Weights of a small mixture-of-experts language model, trained from scratch on English Wikipedia: vocabulary 7056, 2357 steps.
Below are experts of layer 3 (counted from 0) of a mixture-of-experts language model. Rows are named router (the router's row for the expert), gate (a neuron's input weights, with its number), up (a neuron's input weights, with its number) and show model dimensions 0-39. Each number is 128 + 32 x the weight over its row's rms, rounded and kept within 0 to 255. Numbers have three digits each.
After each expert's rows: a language model's description of what the expert responds to. This comes from a sample of Wikipedia text that the model never trained on.

# expert 60
router:059126222113123120094093101092150085175051215127139193140127081146192123167082111098153136077092136076099090107105136090
gate0:127101137093097087096133130197127106107146198117121175171160092088146115119096131144102132127121091174184151131163169110
up0:137124083154183140144141174068177167139111041131091133099136133136152128119176120132104137106143155103074168109119106161
gate1:159061173109111125043095096111074093116122128133087141145150124131112084158108127111170156168118111077098105122100140098
up1:116092167136093148107121087106070137131175149136068124141125136118124134157080169104064123147174126104177106165111134092
gate2:159112150126091107058086099123059100055119128125168146123140097132125111159127100107113142075122122110089107087108123135
up2:104121172094126133177148118109127134159165099117135164067096116168132130136173193126185111092136130114077136098089113181
gate3:111139111092111143095194147141128157140109150191126134100190131114129171149129084094158129070092145141170112136053142122
up3:111130150048136150078200114193164167161147145196129112082118126126138148136095065190170121109063135130175146120096140103
Description: Capitalized first pieces of personal and place names like Mc, Mar, Sch, La, and the = marking a new article title.

# expert 36
router:092148110119130170101159125143133134139111100128165099114189085158143116119129141072117148152156138117101124085109078078
gate0:119098171132093081081116193171146094106109111123158098109151186166111142153093148183078128141131127061111112120196123202
up0:173112106129132152094086151162109072115136107163111120137112081097115144097066142222100109137096102100064065166152060132
gate1:100108130109104127066078136176121151134190135063145075125161127117093120093134154121139160155222105094168102140101142126
up1:104130136093090110145150111118213131211108129080194080133132121083089142119120140115125157129213097064154165193144147069
gate2:109154121109092095072207172140178104142148123057140185134119143137183174168189162144116070116098128156137117088124126136
up2:164089127097125165195167071130086093149131114095097124152080119097135132084210127100142150133141123167115140157102137162
gate3:146104115127167121144169054125080174083069148134128148084162150083073129128041182130106105094097078135181143085139146094
up3:164114098200113114105109175175168114154120101123156104173100158135088078124178083136169114150115170126108094186102122089
Description: Month names in dates, especially birth dates in biography openings and table dates, e.g. (6 January 1952, September 1.

# expert 26
router:146103124100125137148128147126099149110175088157113122099147170096116170141092097143174140084116120110123124162140122149
gate0:106136128133130100134163132134152114134144081119097104073113107173118102151063182126126158075122158122072138118025094148
up0:083125113074139082122128105133148158073124087111126127153078138124125183067129124123142152087111196134163113177074095156
gate1:116077061138115149141084145182082157098124158129104094123117121126115102115092121108148084118118177083176147156116083162
up1:126108109078182124158127179089182137111181180159137131169146098093122115143090188154107103128118072152071146120094093163
gate2:132141055083167168097071151119108121126125122090159130124128182174158185082182218145120142082131114103150140063161120079
up2:119075151158125094135084070098112083146130162100090114172077103116157150126146151156136107142144121095091083107164091121
gate3:101133159126094065113118117139098131138080120121141047128164131126145141100093144059123116130179116094110083120169116134
up3:089122120142142121104185083130132134153100106077114086096097172117157157152149141057141178139129138140136125130133171077
Description: Closing == or === marks of section headings, plus plural and abstract noun endings such as -es, -ation, -ations, -ism.

# expert 1
router:124088106082105145129157155087154114128143123102185152135126106141160150118099068055115140118139128122198123156174089143
gate0:127110149143078128123169186113136098129210141107141192143120135074135136156154144063058104060160122113085184120124145128
up0:124139095127167128146144148145162108150117138144066132145197174107093098131108141151130122105073150111083147125159128151
gate1:139128126121133088145134174128123100095145087082160120123167100159187112099146178136099150089122138077159181100118050167
up1:145152147116114157167176140153160203148158153153212125128168118200150163141196119073140144214130129133132116137124108129
gate2:181156117095075143117167162094121169135140124155089169114116103152096109146131154108115127127116143136108135102170090118
up2:096163116159139088123118187129167107134068086125090123126152144128086115174089118164151137162080152084150092107140105064
gate3:137058187115095069081127112136100110168128130107121137109109104103086087131154159078148113138150098160050213113130169155
up3:143120151174125080118139184145127067145160175134093047144101159143117139109138119166157152151115106140122070129180133162
Description: Short word-piece fragments inside names and words, like al, er, ol, p, pl, fer, as in Rud-ol-ph, Hypers-p-ace, Stri-p.

# expert 48
router:155107086163142065127120150137120133136078148173120137120155167134106190046126067137081150175127100043139117115114147093
gate0:141141117124100124132168143113185169157089131113064167084081102128174105153101100165123097136087141114112117127125127179
up0:161103132158144119137082074098133121112129173193127105152160108122162111160081141123125191137108146140123117181126100119
gate1:140120156118083101059152087136152127136107112106116109199117127092117103216125124099122103112135122119108139118125170095
up1:150126122122105141123089148169156093072163198155148124166114105151118176089072074113123186143153099207125089118137124163
gate2:164091071111117095142103083115078126110117119181139109094083120146135164117108152118122116138091166150118114157109169121
up2:180146091097112111109119096140114075147097139147101136116098119175087166108117136125101172083165132181108138138129141140
gate3:171112130136133165104155179170066188166148128097177148116159102121096121177103108176110139104115143109131144140145146124
up3:192093129109132111134156164145041166146125091127142128098153116107112132172115097142151162119101148084138142132146120116
Description: Bare space tokens right after a table pipe or semicolon, usually before a number in sports or election tables, e.g. "| 1–1".

# expert 6
router:145096169183131100075127140161170109195117161100182150121107130152149157107127131087072133181140092158138184146167063120
gate0:149148044156078095076161142127086130161158154157155152120137172125109172107120147130146128137149162141155136134118134135
up0:131133141130073135034123172178185124149144177142150177176143170131171128153133111123179123092115171147130150115124158162
gate1:143125112175096113138199121179157143115052158183134156119120109118143137154158146146119137122193109149163123095080056098
up1:162152124059116151186054077029080144155133164139127110171156071149103161103081127140075122147070116109131117166189128140
gate2:109101155103133133156140172088037162116180143146174162159129146116158203133131112114168123101140123134142117159162133136
up2:110160160135164114084132102107162076122055098167078097075077117068109107148150143084107124103111084109112088115097112139
gate3:154115092105155144150139153130118136113082097041129150130153096084188162113129131149128116111135116148176203145125098149
up3:107122168141113090094127127146156116109183133153122090151105158163073158122171135092112121128141174061109070122108109072
Description: Pipes opening a new table row after a line break or heading, plus cell-initial symbols and words like −, $, £, Total, Registered.

# expert 14
router:119133110138124140143086182120102123028084128097130183125158170119154098071126120146121105118156104140205111125144148103
gate0:092110134125129135121127203174081089084099165055103126134124062145182162108069098113158127114082175104126133131126118118
up0:149155156188101111112114148131168104089168166127165106095123134087100136147113167176122066112144082122116144096136115170
gate1:095143090092027160143101156096109115164087133116066145088147105087070050081123117112123118117155126152131215159117132124
up1:085124112107029104057097161102149079109090127095064149063102103114100106090110148130111086081193144134156205186140164134
gate2:135031074166112135088052120160129117151070044127127113079091167067080133122162144113099132122092125126072103108169190137
up2:086124180137175084152135146158081164093097162122110153141086054134138186174145126119110156124164140187099177118084070119
gate3:062144113118077091105106145165128088097156157094136131140079142105153149110157126159142132150152128136152146096176079109
up3:118127132096107130144084212159094063110163160126152165160099173187162146103160126167149157107110119116147128124150087136
Description: Verbs, modals, particles and object pronouns in running prose, e.g. can, will, move, sent back, return, him, it, take off.

# expert 30
router:136135085071148111080143115105122159124138178067097081132130133134095156112198180075185134094122080164144129137149128050
gate0:158093140150141131097151128158125194079112128149159129147163115045077146113136110101113111084110161119140127219128143097
up0:126074163098150130137216177089169154195073142166145109162096131134103117162106070172111201153109122110119110157115152168
gate1:107073102114063051145132097126091189145166105127104150169121156099126117118146172140131112089150171104135126099114077153
up1:153109093107138189137162087177132190148140121144133145084045085181094135122120076125132136092144097156122156072151173140
gate2:107075152102131171071091123125107163112102162117141186122120132096132123067107125096090117070131133095063137135086134136
up2:127169156165132070138189142127119168171176115123085150138140136079149088138116088131127096110172124133083114130128140119
gate3:184071118127080162119140128158111071130147148152116091124129201149145112129103169116084150167181154113122068102154120128
up3:137073138083122104105150109145117127108168212102106135128088125131161101178118126147099133165158170177123059130147122079
Description: Short word-internal pieces like i, u, em, ull, ur inside surnames and foreign words, plus hyphens in codes like T-7th or CAS numbers.

# expert 39
router:166138142168119142166202145170072193175078088158135118114122116102107157122091145174159116172150121127099090076054122130
gate0:102056110170109156082209078166135094135115154149129185085155145085133117085116132111161082107104142164124130115119119141
up0:133131179102103120152134105180129125108169090095182183147159167134180060102184106153126127132144127136131127065072117128
gate1:120126104126074136119142169163128060088092110124173149117135137143110130106144178161165136163102124099110142122130139137
up1:144136088135071081168070150141131080160112088120121135132120159139096117148134171139196101110110125128115152101127121151
gate2:090106117142091115110122112163136129211134121095158117093137111131095184079166152152070139158143156011133083131122117201
up2:144086057138101105104081142173090144159117140093143132134119060151137167151127150142075146139119149109111035125190127167
gate3:206138124207091112153101097154093136171115137110101119118119151104101114069143153120125143140140104100149136149169116105
up3:205161141147121093162136081190120166135159133195131199081130138136139096120097173157137149171153150101126115134177115108
Description: Colons after field labels in infoboxes and lists, such as Opening:, Place of birth:, Location, Coordinates, plus slashes and time digits in tables.

# expert 62
router:170103153167130121141153130113107065091149114134137169122128149130194153145079158106130090119188068123073171156182214107
gate0:109176164147147153156191123152107140140065117171169139065133155076111122134073047148143171150075102151130160106104124118
up0:134114189115093139110160134138126107147106159175140146075120123121120148166070067152157157153061122140150141125104173139
gate1:096144140122129136088069152169127151135088058141099137160189164088102129184142142134106143117116098138130102128108173124
up1:104152155126177130163121070182128125113160123195148079093097171085160086104149144134106094079120160193134151116155151106
gate2:144160093118139154137079093066172123140122152105137119099147091078049128134128133097130081048131077157109132096184092137
up2:106026180122101170175143086170092113126104176102081181091140149132169108107128095146121087174094140100156145153151191151
gate3:100157166134142102132116119155160172121190169174085068155065131113174147147115172179090106140112141099113139158085137090
up3:157129166171153201146139133093119112196113134103140181142192141103116087093112101105162154062153103170124146168165121158
Description: Sentence-final periods, often before paragraph breaks, opening == or === of section headings, and spaces before years in dates.

# expert 47
router:122142132192115119134117058133141163153069132137164145146124090181181128091097174116142153128098138083113119130093183083
gate0:108097133160086136148145093155140218184120090099062126158138130111141101095108122144118068098164091121102149117109094167
up0:183158119112132105181145130110138099091143120159184068055130145088098108129099142115135172177086145143185145121137176098
gate1:130097117108178079159181159141093146151144130148211147169158158134143073093125133187160119136168081086155162109151184164
up1:141072126163138125134093080086073156124165194122146157096109111138147119133102126164108167112153098119162149127086146107
gate2:056133054124150092143135123103077154148108110153106118164078119121173118129126170102107097082134089119120166166151127105
up2:146144117123149136108095150184131100122181135063117148122180097059115104169119072155124202103135096103139123140110123145
gate3:138085109058116122036165185116101106171146177138112159178077139149117174133124149130155160145148093116168137142100179142
up3:078124116182160102154121078143101172166134128104132154084154080092111100082118087167114110134120123152120158112151066124
Description: Opening capitalized pieces of names and terms after the or of, such as St, Re in Reichswehr, Kn, War, Dr.

# expert 9
router:209127162136092092130095130181091149135167090138153110148141166147135091140089108102133043140128096161128067138131199076
gate0:082076103107122142188192164151147130182051083152136137115107199093083063149160117154045104059158148118168089147144087178
up0:091068122092122078124190142138119110152084111111135125111114104085183133144127161136135096106161146135151082127132090127
gate1:158157115079135140119158207117076154141150141140085140091057174124082139159121087130103132069083175104126136125111150188
up1:150184125130161143124172118111093130129117157105135116118140107104090110190109140109115182137173157088094056153129081082
gate2:086174146090141049192094077137103130125062102120090122075071119131139116112166146105156178109123160194108188131135148108
up2:102063151166129188006151078143049106087153115131136181120095141152120175119094144089169119151166104119118121093094132164
gate3:139157168104114140119075092207140132131105124138146148204102154137148155105139118107116066098147176137111144148123167133
up3:098092156071133080113110132185154094137105113135100155096103188092112192100133131149131092094104176143124118126125132117
Description: Commas closing a phrase, date, year or parenthesis, often after digits, such as 1956), or February 2019, also ", and ).

# expert 43
router:096162137140105112117178121104116155098118088117168111140192162122156123163099180143162102164126187092094153143155118198
gate0:098133106087097153052141116105185168081086138121123147106121111144165149128109132071138130120144096127151151024171089146
up0:075181157088099166054099133115155176130102111103130137086112147152112118139124082118161173102085120141116109049156108174
gate1:104178108100171113127137100149154109179167140132095163185124150129114113133154136118071126157084185185152135130122125126
up1:118124123189146164144162167096147114087120153164153119099152108140147098106100130137156075068113124084117049121184152151
gate2:147138195088099157187100170152137155147125163134116226184215132140113169125105146128138091113122169155104091178126134167
up2:139124081103112152199131103152043136147101118179135201106142159113154106120076186144173124216131090162112083158111123131
gate3:105140111160122087138156129117089103141174127149135146122096201156098102173184075136080146128079153065111097133153166189
up3:129082130103141113111116144103133132142174104184107120097110124116145141109141127122133114159168114113087125179133167072
Description: Paragraph breaks and line endings before headings or list items, especially after infobox lines, coordinates (°N, °W), and table rows before ==Charts==.

# expert 45
router:101141099143119156144142099145146122104126125124168088119096117108098230069115150097112124092130137121102117142124151182
gate0:066127062164090091101134132125089153171096112102126154173060154156113187074155159119110136121104163119098122150134131127
up0:146177132074120130135154103104114135086138076141103146168184098128128153142112124166172136127091109073140118050154091089
gate1:153100136166135136179185125153123177110170182100115155091131156152143137185077142148075160116127116053103110123117145162
up1:140090139149152175133160149179151172135128180122129140110091182097144132182096137138130167199121087129126094130122139101
gate2:144140095087066199176103100149042144181151155111158117096090137148146142100076121121053125181148150163128120112178129115
up2:047125118157154103108133136129170124118128085122174100102091120130106096132128106144077169132106133113132151118119130144
gate3:096154170188117088063100135194098145137143147156171106104128114141110168102121140103129141108118138147128105169112167184
up3:129109203162125179091161099197071114208101079114149208119150064085154144112139131155154198119121150147143099127128110157
Description: Short mid-word pieces inside non-English proper names, Slavic, Spanish, Japanese or Turkish, such as j, z, k, an, ez, as in Hernández, Šiljevica.

# expert 37
router:057166107096118111118094196101156180146115128097135119144067082088114203163149116105105105167129171147169116076130123130
gate0:162147112151105131126114121102128133176166097138131168102173136142139119088148109160131115106135093113087159138154132110
up0:151138124132105104147161171135118084159150103157111119101121128161129121106204131107137161087151141102145180156155126147
gate1:104125158082096083106072126150172089167108111113092130121156114106159190137075173105139191120057127132091155084158144133
up1:108133112098109112166085105128133099118130166116159140090031085132146108069112175140111152166068170176126150112149098104
gate2:086124108125071131134069103159133132126130103083151135095095113137186104154116133171158171122091132124075154083130127161
up2:096108119085153118122107157170126109162096150070138097162099084149157143134124141155144112099119104081051123099101118181
gate3:137070149143140139129136097144067109102110168126172123130105105144159122106089080108142123122095149124135135107079136159
up3:166131142130102110088140053078181068123134129099109119113147154114127129147123152116115124133118151085146148114148143103
Description: Opening quotes before titles or nicknames, plus punctuation and units around numbers in tables: dashes in score ranges, decimal points, commas, %, °, km, ft.

# expert 53
router:135120125141135155099101173158126189143064136129216078168114178120123086155157106102127111103044040078116124081101194184
gate0:071057076069166077083119095153110178070137177138070152158165165125108182127160116160146129084131134147167091059082127116
up0:173109131115130105114082093113097129148156167127117150198093155084150143156145091138171132146155150151108096140153162140
gate1:185146091139114085064141095128073136165085128159185069123096141087150118101180079158155105081104085100152174133162162105
up1:167136105124137114157153119113097142046113125242130151148121169133171156117111136129150137108138131164110152132144139081
gate2:116119089111121112141163162139073141111123141114132140136119153120163055106159189122138071085124141100140114171132184180
up2:148100149132076167024095153083191133146121113173121180119104153116145109109131165107098138099102134102158176136137120091
gate3:121102041062117148098170074169142054124119152145126173136115122154170106158142126092166148157063097119165109155133136111
up3:110133183170092066164118087116133182120170145085144117184106114132159111099136018115133085158145130146072127115149157102
Description: Vowel-led syllable pieces inside words after an initial fragment, such as ar in tsarist, ant in peasant, att in flattened.

# expert 23
router:197123153110140132158102155140141114174126139078141107091114048136148108132199121158135173153138123170083120102080145139
gate0:057128153120126103051150153113118130168118141132076072143124148131157172096106130084157093175099165133119191108106091117
up0:114152167121161147151137079151104175121116067099152186053130128140110149135111150153061120153092158176129140172123135130
gate1:127120134054118088086160150109093185136220083099140132185089093098172090081135143113178079122149146111108131117164128160
up1:115105110177188111184128112127163106175131110122113132158169173126103118126122147149091137105137096166111133117170147131
gate2:173121128071083147110168125137095178154137106109140141097119094072127146114112127118151101116138185083125119077109111184
up2:094077143071109095119129161090151108140155064107124106101187142162105110153149076084077134094104130116085123131195120151
gate3:138158120125099128091159095131094126167145108121151118124108201088122128106116106175175122156152071140146145134082175123
up3:126107092054188123121197126126202106148083083120057164142133134117126168144126144166156075177143170097084126118162170151
Description: Uppercase acronym pieces and codes such as USA, FC, ENG, SPI, plus digits in coordinates, route numbers and gene names.

# expert 4
router:138120136095152133085172147117134181114178096123162197087128151158052104130125186169133184080145072096144141149136142132
gate0:087140147074119167140138094115112110085188149156160146149144158084148157136123142110141150078098119107158149090117089104
up0:197124121105144107125153162044128089159182068075186149136141119192150109157060116109146095097094080100087110125151101138
gate1:121114185115140116045158082170128148109132141090120128072088112176122121092098150157132127130172163086129156174078145142
up1:135193115076166117202132158125065150089103063101116145096172131132127165168158079146078092171128128166102130104121099132
gate2:133185086119089161097174141157102100145154164114150083110133127102114138096150156145135112025108151170131158137080117090
up2:114159118102110148084108109071135121121105114109133112103145084192121135147139113168143084116161107120104133152095149130
gate3:131128106071118087106110168130085131133127159172183171115179097106114141123105178147111125061146195082132150170117142151
up3:116115139124136087148151153091114036119081159068148086140121141090144165142071126124102121105101103157118114093134175125
Description: Word pieces inside proper names and longer words, such as le in Inglewood, arm in Sharma, ill in guillotine, adverb ending ly.

# expert 58
router:125129082145119172154172104172096112183144131129154103200123112161047112111088168109143134144212153099054111123148083086
gate0:135128119150137073168210102177135081161128156167117105178158121151097124146135102130160149080121135093100152109120132140
up0:144117106171154119047067127143145125100150131088113195094138091138182180148115153144145187108086173086087094095130103115
gate1:057129111085126152079151087120148130203105147199072144143182100141146129076108160113150116094147144081187113074121153140
up1:106123113126115061177130128197136139098205117120150150071069139089084080151140111148109112165106132171127108143138158091
gate2:110153111133108125120123143163140166121118167193127106155166164106075135139128100081151125130174169061127166175094140137
up2:132169124154116077137138105087120071195133129137122124125174145123152132134149146001113124130123067130183120136088125126
gate3:128155056095109107129072135128179116141142155100131122136118160124079147176121131166105162154103080129139176168077141115
up3:144131132033079096115106130099172147097184098125177136157126167102099116141195163084189207168079123115155115076110109105
Description: Digits and small numbers in sports tables, scores and standings, often between pipes or dashes, such as 1, 4, 22–30.

# expert 12
router:124156136133146103141089082099161106110121183127127057145132101130143192140140161139120193100155186138115125097117124113
gate0:113180148153105110113131155132029134088134128174111126128155149127155065155106154161083126135176162143093149145108113120
up0:101125129136166094124122122186122067094132122157139173135140122145147101123103082106109101149174110090156129129160153141
gate1:101132127108135093163184067132103163130156176146068109115176162150167165109158189066147100046142099151193171093150133169
up1:118136150133125117146150131134105136165152139143078113111136165110104151104036109097110149098179124078111144136141052095
gate2:060118126153087123092168177102120107097137173149152173094092161148149168097174129120148135118099140138193203108097135107
up2:105140105136113108112141119121170136113098115141120111150189141137124151121081195134109075149129168115126122052055121037
gate3:142140146162102057134154120153097118133143118115181090160104136092154070210145113062131108111115088117140132135119182158
up3:151155139148109087162142097123063114113129191103119092089080129181070146149065174135151169089126189109153140161121080121
Description: Word-internal fragments of German, Thai, Scandinavian and other non-English names, e.g. ä in Unabhängig, ö, ang, ung, and Thai byte pieces.

# expert 24
router:090128091165075179143098103077103098111109132146161142107158123129108085096139113188121134172113074090207121144131129133
gate0:174110111096105114141126195116112023107154120151163108147129104146138131067116118162160096141125134138136111165162096099
up0:124120165102108076116156096118112186185130085141137109086173089146148128126146076135115092150122091140125106104173141116
gate1:110122108121098072067146086122167096152117144141084148141127129137120120109129133147148166116137130174134129113126108098
up1:152117162092120099092158127079110117175114135116107094131124083101108093130129115105217136178150181121150117075084117106
gate2:090118126108120133151115119172104121163086118155129150073133155082127160122101156088131138090101093119148118132179131171
up2:164169205160138121127140143174120121091143165095088114104080081150082118145085098121100099175078139139148185090062159088
gate3:100133174094037082193053096135164128092122128150174131181103133161095090107068084104149112112200163072094142124181132107
up3:135138166084068083162089107130145109120175146160150136147055137132109076149052112112133103074175117081099139113143117169
Description: Pipes that close a table row before the next row or ---| divider, plus initial pieces of English words like ex, pl, dep, comp.

# expert 35
router:082140109157108180104098076115165090172176172153104143157164128105106125169127184067159098132090166185170119130088133155
gate0:101099120106115125135174138197129145135180156055140142149074063145156112131130107176133152147115148088149173182154101075
up0:110189147025197132089150136167162116149160162173140126116118196160103079134123128114178155180148180169131136102137110123
gate1:140113088156120114083131155116127098145141142091119132141135121104125128145128105115145146101102157157095181152094118117
up1:084222139105156165191158031139105147065113068127125160170148156112118151153189103154099110131121130112149108138154149133
gate2:115121150132097162108156085143139127181110112113095152161139153167122103108112108177110072137117153167071160156172121179
up2:135150105128129115128138093137156067069107151200138127130075140117129102085139123077105147117112134149143058139104097070
gate3:115169161080092147121135175106093095152121136140176119124165137144177098104162147066156170110131119131154179150112105087
up3:118102135078084178097098123131117093144110147206143136131137102135134086167183115104110148105124079135139129140146120123
Description: Opening pieces of words right after the, a or and, such as con, en, Pro, An, sim in simply, do in dozen.

# expert 54
router:094115166088124132108162098090123097097131110134171136108137155043089139070161069218135117137086097191117108116132113077
gate0:093134133064106118088187135171100132151107200096185100121179161158106133155073075171122172159095080149092155112137114114
up0:154118093091118139089149163149138128139149103160143116082106175163136119057081107162112119117061204134127072103171165144
gate1:156063129122062151082171164151094128142052167049141139110110178117119074048094071143101149062099151128093131164072100145
up1:120085174081204090132128097106112124029104212172127086150123121152081053155117142122124118127164156167155138118139191139
gate2:132158128109096171094130109112075091111102124126114136150183109111107111146083153127173059069141157143142145138119180130
up2:083144107129111171115124180133197168134112103030134171118136165140135100096164158142137143110121150170109087153111112163
gate3:044188100073165122139100148135128094122165149109169111084087161120077137103183109115163099168176146119123190138177128136
up3:098120116094136131089082130139108173171126105193125134103135171092089164094131105106096098073091057176103126150093107090
Description: Mid-word syllable pieces like ag, at, om, ro, h in names and words, e.g. Udayagiri, Anatomie, extravagant, plus the pronoun he.

# expert 29
router:084079118128136116125121022140120130111097136138137128176131066127139047158101124149154139085132141168162156113076156137
gate0:170106127113036158074153135118084103169148090196116139145115125074125170151124144091164134131104148184112131122106104126
up0:089140070175162067184113145139166156103103181141098167150122080134123099152232142146050086164176130055137072121133133195
gate1:113123135124176082153079172163135099181115093124114104144125115120080114102105095124133119089106186119155106151128148110
up1:092138151103111105149084118127102146198119101132103093132124147140117185128122099119132126083122172098160109151117071105
gate2:140117164092159140089087122201080169171179181147106169130135101100114092108128139129161180114161125168064121122144139106
up2:096101119105148158140095100188138177171175173180091152148156127128108107161095121189079161121140147213104126139128134137
gate3:133124085108131129127128157130163059114058111124108122101137145184099100104114146090137131035134130171145115095173149110
up3:164154084152073140119113152152121118080108135128195131085094109138161087144117212103097121108115179110140079074108117133
Description: Line-break tokens ending list items and the hyphen, bullet or pipe that opens the next list or table row.

# expert 57
router:092163097091133120095139175165139195103138180109128098110093187093130140134100084057116089087129166104072146096176120128
gate0:123122111068125108130183121141114124069163134087129149073128155120144120078145110132142178108158150077131128039160219122
up0:159145119080166108128131103134121120186111107092064136106152098148162168104077108185106151134114102163099059150131131230
gate1:133115079166078111110186136149073076149109134185112129147142169125151115139104131142150082060083106156059156092133128134
up1:121125098124143083129126081172150168074125145099068136075126145110171074100099152121085108139148138139049159127148147099
gate2:078141116072138101130199164132116151138153105124181063092161100095125203128105067163082169087097055117145113165164137151
up2:184138112154148164018037167143155178164102129132145139142134142172120072129156140073139141191098106103078131179082110128
gate3:149099114111106153127138111161104140146126225161154138098114172143181139142142151147135087131111165116101144101163173149
up3:145098092075088201155127123098099162076126219119148105146135174139149141118117132138050112136087160106117152114120127169
Description: Plural endings and final pieces of team, place and title names, such as s, ers, ies, y, and compass words West, East, North.

# expert 8
router:106140135148078079123077135090159188105152162144080206134116148178173112146082132163155173145091106104059131097174108105
gate0:148070115125123153097092153157130114118184174118162148182178143110083142107094075184144153074104144139147133122094098123
up0:092144090118114189057078106139205094118136179099142155167112159110148122124175144045136147158133093110145120143128131143
gate1:117099132130138140116064120131101128185101109094122130147147187081125109099134073092116143120182142129123049130154136169
up1:099145150098180116148136169149136159084117103091102112119094105133113126107149177196184141115114085118159140158119114126
gate2:147037109167108107168127126170121126136105118108136162141114086140077111097034098144071111121106146147078126136139186082
up2:188097086161082127115146151137112133131097129157107134084114091130106156162079151088138126150068109110122105129103138114
gate3:110145101130085077171143143126166185126150143134114190113167103131173106132087116140126093083157124113145145104128145154
up3:147123112185110160122123130099084115161116147147124136152126165126085137123132169149173212151122087115116175135156133131
Description: Space tokens before numbers and capitalized word-initial pieces in pipe-delimited tables and lists, e.g. Sp(encer), Br, Cl, Ch; also 'ect' in Insecta and dialect.

# expert 10
router:138122142136111098147168145141124102145115166159128134152142169130077134151144094161143097084113134067197120105139064044
gate0:070155093094129198160184114179131130102089159142136104163106186087117136057130146166112076216121107185133222166121080140
up0:094163118094097126102130064156156101159136180179174109112125241189105112089129159116133095087127121176117210108114095103
gate1:079151156149045134145138156122081072144093157100132183133113083105042144163183092132063131110095102103140129128155076130
up1:120059144095136096130138164147157126147172112134114090180150097142160115134086093144111169194122107131193128115164125144
gate2:095092166109101086141183120116100149129138070140161126127076090144098191143104188211108114156135130114100139080133101148
up2:146146147105160129087089124113125114132119075124117155063154183125163107144134119128107197111156181133103095109086161116
gate3:109138088138086107142143127087113101138072159095092131161128172128167182140196153151134188127143146148121185145123040130
up3:073125076160088082125139130108156082154095186116127141123130116159171104144135129109135167140116088156184162087160149085
Description: Clause-opening words after a comma or period, such as that, which, who, it, this, when, plus word-final ing.

# expert 5
router:130124172074144154117124125130125055080146081073141126119176142122093138160122048187173084123083139163093109130118107170
gate0:130075133122095110225199091138093124083116080124159170155131118191126126123114156113168162130142145172133153151153145066
up0:123148117131134134057074149145146133126063132192079097154088121108117130132140119145159151142154107178117065119131153184
gate1:148071160099097151115100107148063149140149108155140058152092155120191114108133162113096095091143120158042178152142160084
up1:165096143136081119174093143112140150130123124135129127124102115115095148110083085102113115080095161090117110111117091123
gate2:128148139144094128091100148124135132161137147102092136174138167196137148089136074118127122116203111089177154138149131121
up2:128156051132086102089143092096139108153141105120148119163103097103122143161104128122106155132139151109183084160123124105
gate3:112101107134097125078101121101091068127129091105152136102088156148139095129180116133100104159115167171219156085162150158
up3:091095157143139182131146143140129155146111119184125156106148169151115138165088143092142190114121111130077137083070117118
Description: Word-final pieces ending in a vowel, mostly -a, inside foreign names and places, such as Tímea, Barałam, Michoacán, Osøyro.

# expert 13
router:126132131092174083151090165161067124099128162139168154155176120156080095177137062108163163142146174166107125061139149118
gate0:132168137126123106127116112130106120132157123161140114143100128178117248121138146115130119128145151157191143186101058172
up0:147145143107148128151075101163137134117162175149159145161116203116109129139140122104165095195096101164155157167116188158
gate1:090153119101123145183159136159120181147166167165103145172118115131097077133147126069125134106103093143132169122099196140
up1:130101162117132196117144144105098111104129149112165076102108141113083142128156175149162104146134149094125073133130152119
gate2:162144110100110155125119124135071086169103141138121129147106172170136126143125150118103139069143118109134132089062156157
up2:169149124102110148136134144130096062103043136164135127159070142137159111093173195123125142122160154073120091093088121191
gate3:136121115147096128104137206142106097096098130121182113117134133125080081105107207202108145127165154096089151153165132160
up3:109173098118078126118113150149132115070142114099199167112151179123108140149177189200125139108141173117137129170130097150
Description: Single digits completing years or numbers after prefixes like 201, 197, 202, as in 2015, 1975, plus tokens like –present and century.

# expert 0
router:125126058140175077118113174145108171091105174104104113126132148135195115127122139101101165137108086160097092108122190114
gate0:111124113047175126056163099136090131099180145119154125125106130126145124109127127165111137101112105122144136148046143110
up0:167091118101172116118108134158079125078162164134134159104107094145129129145128085173117158090144118131098131136064149110
gate1:084130163137178195169089072118112101182091174118137118119083151110042087075120137156179100126090148136132125106115131115
up1:121158133110165156182100033152125076105107167133138141093102148130063074067154139163193112125097141173096137124114183096
gate2:106135154081129105178162128163126142048161167133156169118114128084047175204168132120149146194071171157122095139117133160
up2:170165114119111090188095139167115125083133165119140109140149158132106133154169139149108169124138134124106104088144138168
gate3:142100143119104140079098093165112112092131150134108094089125189119129114111090063166115158136190121118123079118175168183
up3:152146130147109126189097144116185152143140169153105153118138135116111133138189154115108086080152144127133152092051131154
Description: Pipe separators between cells inside wiki table rows, plus semicolons in semicolon-lists of results, often after numbers or dates, e.g. "12 January |".